{
  "router_z_loss": 0.0001,
  "init_std_down": 0.0,
  "lr": 0.0107
}
Below are experts of layer 7 (counted from 0) of a mixture-of-experts language model. Rows are named router (the router's row for the expert), down (a neuron's output weights, with its number) and show model dimensions 0-127. Each number is 128 + 32 x the weight over its row's rms, rounded and kept within 0 to 255.
After each expert's rows: "comes before" lists some tokens at least twice as common just after its tokens as in all text. This comes from a sample of Wikipedia text that the model never trained on. Tokens count by the router's weight.

# expert 15
router [114 118 148 154 126 121 146  63 100 185 166  91 142 126  98 111 144 130 118 188 122 150 157 134 113  98 145  92 121 178 149 132 133 117  72 100 139 105  84  53 145 112 173 142 134 179  97 149 123 167 145 105  94 138 104 125 166 116 114 104 157  96 118 179 130 150  90 194 148 118 106 144 150 125 153 171 195  91 148  66 104  77 132  82 115 108 152 232 169 100 194 114  85 109 187 113 129 153 110 144 137 107 139  72 127 117 107  98  77 151 154 135 148 145 167 125 125  87 123 166 165 102 184  77 109 127 103 132]
down0 [119 107 167 155 171 122 130 126 180 147 124 194  99 171 112 121 152 168  83 102 125 139 126 106 169 155 115 154  90  58 190 175 115  87 161 102 175 123  93 116  95  89 145 109 169  80 148 136 164 139 154 137 159  83 115  53 119 132 162 191  67 143 149  84 170 130 143 124  96  92  72 125 139 181  47 153 161  79 119 176 135 170 130 155  91 155 122 106 133  98 145 184  91 111 117 105 116 142  64 152 138 139  89 135 132 109  77 166 144 134 148 154 127  80 144 126 130 117 147 127 150  82 136  97 112  77 111 133]
comes before: " ", "ly", ".", "%", " in", " to"

# expert 30
router [107 145 161 111 151 152 129 158 105 125 111 130 162 109  94 123 146  83  99 116 122 126 164 134 105 110  86 128 104 141 196 166  90 114  54 169 105 152 195  99 116  63 178 135 142 116 133 155 174 138 108 130 111 105 191  80 231  73 112 163 132 134 140 114  77 173 116 159 222 143 171 149  93 133 110 122 128 136 101 105  63 113  95 124 138  95 190 149  89 144 167 124 115 144 147 165  88 129 104 112  83 135 153 122  96 132  86  80  69 149 145 140 146 204 139 134 130 121 118 141 171 145 117 136 139 131 143 150]
down0 [159 137 104 151 134 141 119 121 144  54 164 139 116 108  84  86  91  97 160 133  62 111 135 166 151 152 161 140 116 125  67 112 121 120 115 119 180 124 172 111 126 123 172 162 116 126 172 209 180  93 163 128 152 139 105  89  61 132 123 126 130  86 126  58 134 154 157 126 130 124 187  90 130  82  99  98 107 141 135 130 129 112 175 123 104 149 190  69 118 147 160 118 117  96 115 169  89 151 142  63 111 189  82 148 132 140 197 146  94  93 137  78 114 119 118  92 183 179 136 112 140 106 112 138 183 186 116 137]
comes before: "-", "|", "\n", "==", "The", "==="

# expert 2
router [141 181 129 164 146 122 130 106 134 148 133 109 142 159 103 160 168 122  85 133 155 132 120 107 113 150 103 120 166 165 113 111 113 130 145 128 144 170 126  71 132  91 175 156 133 126  61 101 113 173 139 132  89 147 111 106 141 113 119 130 148 192  79 103 101 125 173 199 127 148 200 112 180 133 102 150  85  78 120 107 114  79 163 114 210 101 153  95  85 193 159  74 105 136 122 140 161 120 112 101 102  88 100 127 133 116  38 130  63 115 156 137 171 126  95 172 122 139  91 190 207 153 139 132 133 140 100  92]
down0 [138 148 195 162 160 164 123 103 181  60 161 120 123 119  96 168 139 109 126 212 114 122  99 140 161  97 150 106 140 110 148 120 152 119 130 151 112 116 151 211 145 144 107 150  99 147  71 161  70 115 105  73 158  93 187 145  95 100 181 127 117 146 127 102  94 144 158 154 149 140 145  93  75 176 102 111 135 128 116 104 110 109  95 113  87 138 156 131 128 152 157 116  81 129 161 106 114  77 150  75  73 105  82 158 180  77 119 143  76 240 106 129 157 128 134 168 110 138 116 130 119 135 164 128 112  91 144 160]
comes before: "\n", " ", " 1", " 2", " 3", " S"

# expert 35
router [ 92 142 171 145 192 179 137  96 123 101 113 106 122 121  94 108 181 112 103 137 170 113 206 110  94 128 119 141 147 189  92 101 153 113  82 133 127  93  93 106 132  98 186 137 137 130  94 132 127 159  91  86 112 134 145 136 156  81 123 117 126 190  79 158  88 194 131 129 139 139 179 114 187 130 165 139 122 132 135 113 141 117 126 180 111 104 149 151  55 165 146  96  84  79 159 116 114 146 134 123  81  91 107 118 112 114 103 128 101 180 168  79 229 135 124 188 152 110 135 160 121 169 140 149 140 141 105 204]
down0 [ 58 165  93 105 148 145 137 142 126 135 168  98 125 147 140 154 161 141 158  64  89 126 139 157 131 146 136 199 143 147 162 121 141 102  96 124 110 163 157 116 107 123 175 114  78 116 153 153 201 104 129 186 114 116  92 146 111 117 120 157 182 107  62 107 176  80 120  98 111  96 172 107 119 126 106 140 100 157 112 195 156  76 148 126 164 161 152 172 135  92 123  72  80 121  95  49 131  94  49 106  97 132 145 154 130 108 132 171 105 132 105 122 108 117 149 152 125 156  73 145 157 103 131 130 110 216 177  99]
comes before: "\n", " The", " He", " In", " the", " It"

# expert 3
router [ 80 157 137 123 126 149  99 127 147 123 132 184 164 153 146 113 192 150 118 199 119 148 154 141  78 126 113 107 162 187 185 177 129  91  96 146 142  68 164  80 165 123 120 144 115 190 112 133 151 159 150 114 120 121 145  27 151 157 100  82 140 151  94 140 173 132  64 107 142 136 116  99 126  93 120 154 145  81 133  93  81 104 134 133 114 116 165 136  74 130 163 115 137  82 131 130 134  31 116 198 137  77 110  93 100 104 136  81 126 139 138 176 134 124 160 176 145 100  85 148 121 137 164 138  86 111 109 150]
down0 [114 151 135  84 116 146 123 106 108 108 115 138 110 150  89 119 110 154  72 111 174 137 100 118  79 172  52  82 156 128  80 161 126 140 126 174  81 151 116 152 109 178 171 118 125  88 140  82 180 149 127 152 214 122 143 142  58 113 140 151 170 187  50 115 122 164 193 142  65 140 113  98 109 133 131  71 114 197 114 116 156 121 117 109 171 100 117 132 160  65  94 136 118 102 126  87 103 153 142 131 152 107 127 148 128 185 135 174  88 108 132 159 150 102 203 129 110 138 138 141 135 146 116 134  96 185 139 133]
comes before: ".", " of", "ed", "ion", "ic", "es"

# expert 42
router [140 130 169 109 107 123 106 137 158 106 101 124 150 122 125 173 163  85 103  88  97 185 120 141  69 149 115 105 133 153 155 139  59 152 128 119 120 118 164  64 125 100 110 158 108 126 173 135 200 170 100 125  80 192  68 137 167  92 125 113 107 107 161 122 114 163 131 209 162 165 115 105 137  80 147 112  93 112  89  57 138 149 122 136 178  86 185 169 113 125 184 134 111 190 162 130  91 152  79 132 103  80 148 139 160 116  94 119 135 150 153 150 150 114 123 139 172 155 155 169 127 167 138 161 104 148  77 194]
down0 [153 168 139 155 139 101 163 115  90  74 113 107 137 118 100  81 117  86 116 165 110 158 122 121 158  95 110 121 112 178  88 144 142 148 108  81 172 127 105 136 151  55 117 194 175  80  99 116 190 141 136  69 122  90  97 136 171 100 131 126 130 145 119 156 127 102  96  64 128 111 198 138 149 114 128 127 152 152 177 102 169 179 180 175 123 154 133 151 137  87  87  69 157 130  87 191 149 112 154 155 135 140 126 114  88 223 146 131 111 115  88 141 130 165 108  68 128 172 143 103 135  85 137 159 117 136  76 100]
comes before: "-", "|", "\n", ":", "N", "°"

# expert 14
router [ 82 151 145 165 164 190 135  89 105 160 124 100 172 126 176 131 180 134 147 147 124 139 136  93 100 134  35  77 148 135  91 150 106 136  94 102 157 116 114 124  95 136 131 142 157 162 125 113 138 188  86 117 151 195 107 158 206 115 143  88 110 201 128 129 112 171 152 125 142 213 178 138  93 127 141 154 104 107  98 120 113 106  76 123 180 126 105  89  79 146 171 150 109 109 215 147 161 107 118 145  77  86 112 116 136 132  64 120 110 131 128  95 148 132 127 147 163 132  91 114 127 147 139 149 122 131 123 204]
down0 [120 170 148 143  81 144  85  85 115 154 156 114 102 120 114 115 126 155 140 114 110 156 156 142 159 133 132 140  99 118  71 117 110 130  94 105 154 127  92 126 192 148 132  97  95 160  96 123 101 106 127 170  80  75 115 107  90 184 192 103 148  83 167 145 157 111 154 187 152 135 129 123 100 203 136  97 182 201 160  72  99 139  99  88 147 174  46 101 177 148 132 190 171 150 115 131 128 129 155 141 191 104 133 103 145 122 118 119 146  61 157 154 114 107 123 134 110 134 100  60  66 154 131 113 125 130 155  73]
comes before: " the", " ", " a", " and", " 19", " which"

# expert 52
router [ 90 110 138 168 133 184 149 110 111 147 129 110 205  92  84 170 155 109 175 184 173 113 114  79 127 122 115 111 146 156 123 115 153 165 119  76 155 127 167  97  93 137 164 126 157 190 169 174 115 154 118 111 149 141 105 100 203  82 102 147 137 156 132 112 107 164 144 159 123 145 129 123 173 131 153 199  86 112 125  97 105  40  90  81 123 113 156 147  88 118 162 124  94 121 138 161  97 126 112 126 102  68 147 100  71 132  84 134  97 169 164 159 112 138 181 129 110  98 170 173 146 158 146  70  96 129  75 138]
down0 [160  78 143 187 146 115 113 133 162 136 153 114 128 196  99 108 117 161 114 139 132 131 116 149 162  78 157  74 150 142  74 108 130 155 160 135 106  72 101 157 131 113  98 127 179  97  75 133 149 108 130 123  87 125 147 138 110 160 116  90 151 149 183 144 146 163 114 127 114 119 122 142  33 100 100  71 136 152  89 206 108  69  89 157  96 153 128 138 175 158 153 166 147 173 141 141 177 168 103 127 172  80 120 142  91 160 129 102 127 158 115 174 140 141  90 132 164 117 100  99  68  60 162 155  81 106 179  96]
comes before: " ", " 0", " 1", ")", "0", " 19"

# expert 31
router [ 77 115 173 136 151 117 125 169  98 158  57 121 179 142 126 114 128  91 110 155 156 167 113  60 132 121  84 121 111 159 186 151 130 105  92 121 170 151 181  40 146 128 174 149 104 132 130 166 157 132 167 115  86 197 125  86 159 171  82 129 120 144  69 130 149 173 138 169 152 117 150 109 105  53 102 108 105 119  95 140 125 158 110 158 149  91 147 119  53 116 128 105 139 126 134 158 154 132 150 153 133 178  95 152  88  35 110  82  80 132 125 138 138 126 143 153 106 114 147 183 122 121 191 103 115 111 124 142]
down0 [175 147 148 132 112 109 128 128 152 159 119 131 182 128 138  68 116 174 145  73 135  77 148 148 134 142  91 104 108 126 112 116  95  94 148  68 126 119  51 146 148 133  98  85 130 130 132 138 169 111 115 130 119 132 113 122  99 155 122 110 102 128 109 148 187 155 120  92 165 123  96 133  78  99 120 125 153 139  93 164 179 158 142 161 105 163 132 169   8  89 161 166 123 172 175  81 146 174 161 177 139 132 118 154  38 196 141 161 180 137 106 100 122  78 113 115 126 116 194  96  92  93 144 143 126 155 105 145]
comes before: " |", "re", ";", "|", "an", "ri"

# expert 10
router [ 99 151 178 104 162 126  96 144 181 145 133 131 185  98 147 122 106 105 118 165  99 117 147  68 137  78 100 104 139 151 100 182 104 136 104  95 164  64 117  43 132 138 141 166 114 151 142 169 109 206  90 108 123 161 173  47 149 128 125  51 184 164  87 153 129 170 158 130 149 110 178 135 123 139  92 122 102 112 154 149  71  88 150  45 151 113 185 140 120  98 142 117 110 132 138 157 110  87 121 135 123 116 111 111 106 119  92 123  68 118 158 111 174 134 130 140 125 121 143 134 107 170 124 106 104  92  59 143]
down0 [ 80  79 136 100 150 179 106 159  42 126  89 130 151 139  95 134 114 170 100 181 117 164  64 114 157  76  51  73 155 178 124 118 172 131 123 116 129 156 184 120 107 165 140 130 149  91 169  97 125 161 141 112 125  53 139 121 146 114 101  92  83 153 137 121 131  99 118  79 143 145 130 145 140 121 149 113 146 122 211 181 102 142 137  86 128 155  71 124 189 110 111 119 146 133 143 127 142  89 156 149 132 132 171 108  94 197 228 157 119  95 142 137 177 123  95 129 104 135 101 136 139 104 125 142 149 133  84 131]
comes before: " the", " a", " he", " his", " it", " 0"

# expert 44
router [ 89 112 185 155 119 145 118 107 145 118 111 102 133 111  88  95 140 101 135 165 123 180 178 150  85  95 112 164 216 189 126 116 150 109 106 118 138 147 129 114 115  92  85 168 145 118 144 159 161 156 110 132 102 151 133 110 178 109  42  96 185 182 140 100  71 173 141 194 117 175  95 126 111 133 114 108 168 137 121 151 110  74 124  86 169  91 188 162  98 105 153  89 107 137 135 120 121 136  96 114 119  66 140 137 115 129  97 127 128 164 180 167 167 173 127 116 170 105 164 147 121 101 138 132  74 130 153 215]
down0 [ 76 151  65  90  99 139 178 138 106 160 104 117  80 144 164 125 138 193 136 136  93  85 161 121 166 151 126  87 117 161 176 156 192 171 138 105 122 117  83 185 124 184 113 133 107 163 126  68 150 215  86 127  96 100 103 135 167  64 150 155  58 167 161  95 142  81 105 127 100 128 149 139 115 171  81 140 116  73 120 133 132 146 150 157 114 160 102 142 138 141 161  93 116 142 161 160 120 153 130 143 140 107  83  33 115 114 113 112 107 180  87 121 114 100 120 128 137 112 126 139 115 114 174 173  89 122 163 138]
comes before: " |", ")", "\n", "°", "-", "}"

# expert 32
router [ 71 108 131 171 129 165 119  89  99 150  69 128 158 104  97 140 134  92 146 201 103 192 133  77 129 131 107 146 131 167 128 110  80 145  97 146 165  93 135  70 119 115 174 154 100 156 169 131 133 218  93 122 127 133 120 124 155  84 131 110 131 132  82 119  96 127 141 136 216 120 138  94 143 126 125 202 108 118 162 131  95  79 109 110 125 148 121 101 161 128 171 129 147  71 120 113 157  81 170 134  92 158 172 137 158 104  97 107  60 116 175 147 156  92 171 118 148 107 144 109 123 207 160 127 107 118  67 167]
down0 [151  62 105 111 130 133 134 225 116 151  89 130  82 103 191 175  95 171  97 102 107 131 134 126  98  96  94 150 155 128 145 179  97 112 113 138 113 123 166 104  46  90  73  40 153 100 173 138  80 115 156 151 121 181 103 195 174 154  86  96  96 180 187 164 111 139 100 178 116  75 145 153 146 144 135 149 155 135  94 107 128 117  91 120 157  80 141 118 124  92 157 173 122 179 146 100  94 108 139 143 121 150 143  96 107 166 146 170 124 120 113 134 120 104 164 105 127 139 152 103 111 125 118 114 114 180 114 157]
comes before: " the", " a", " his", " an", " 19", " its"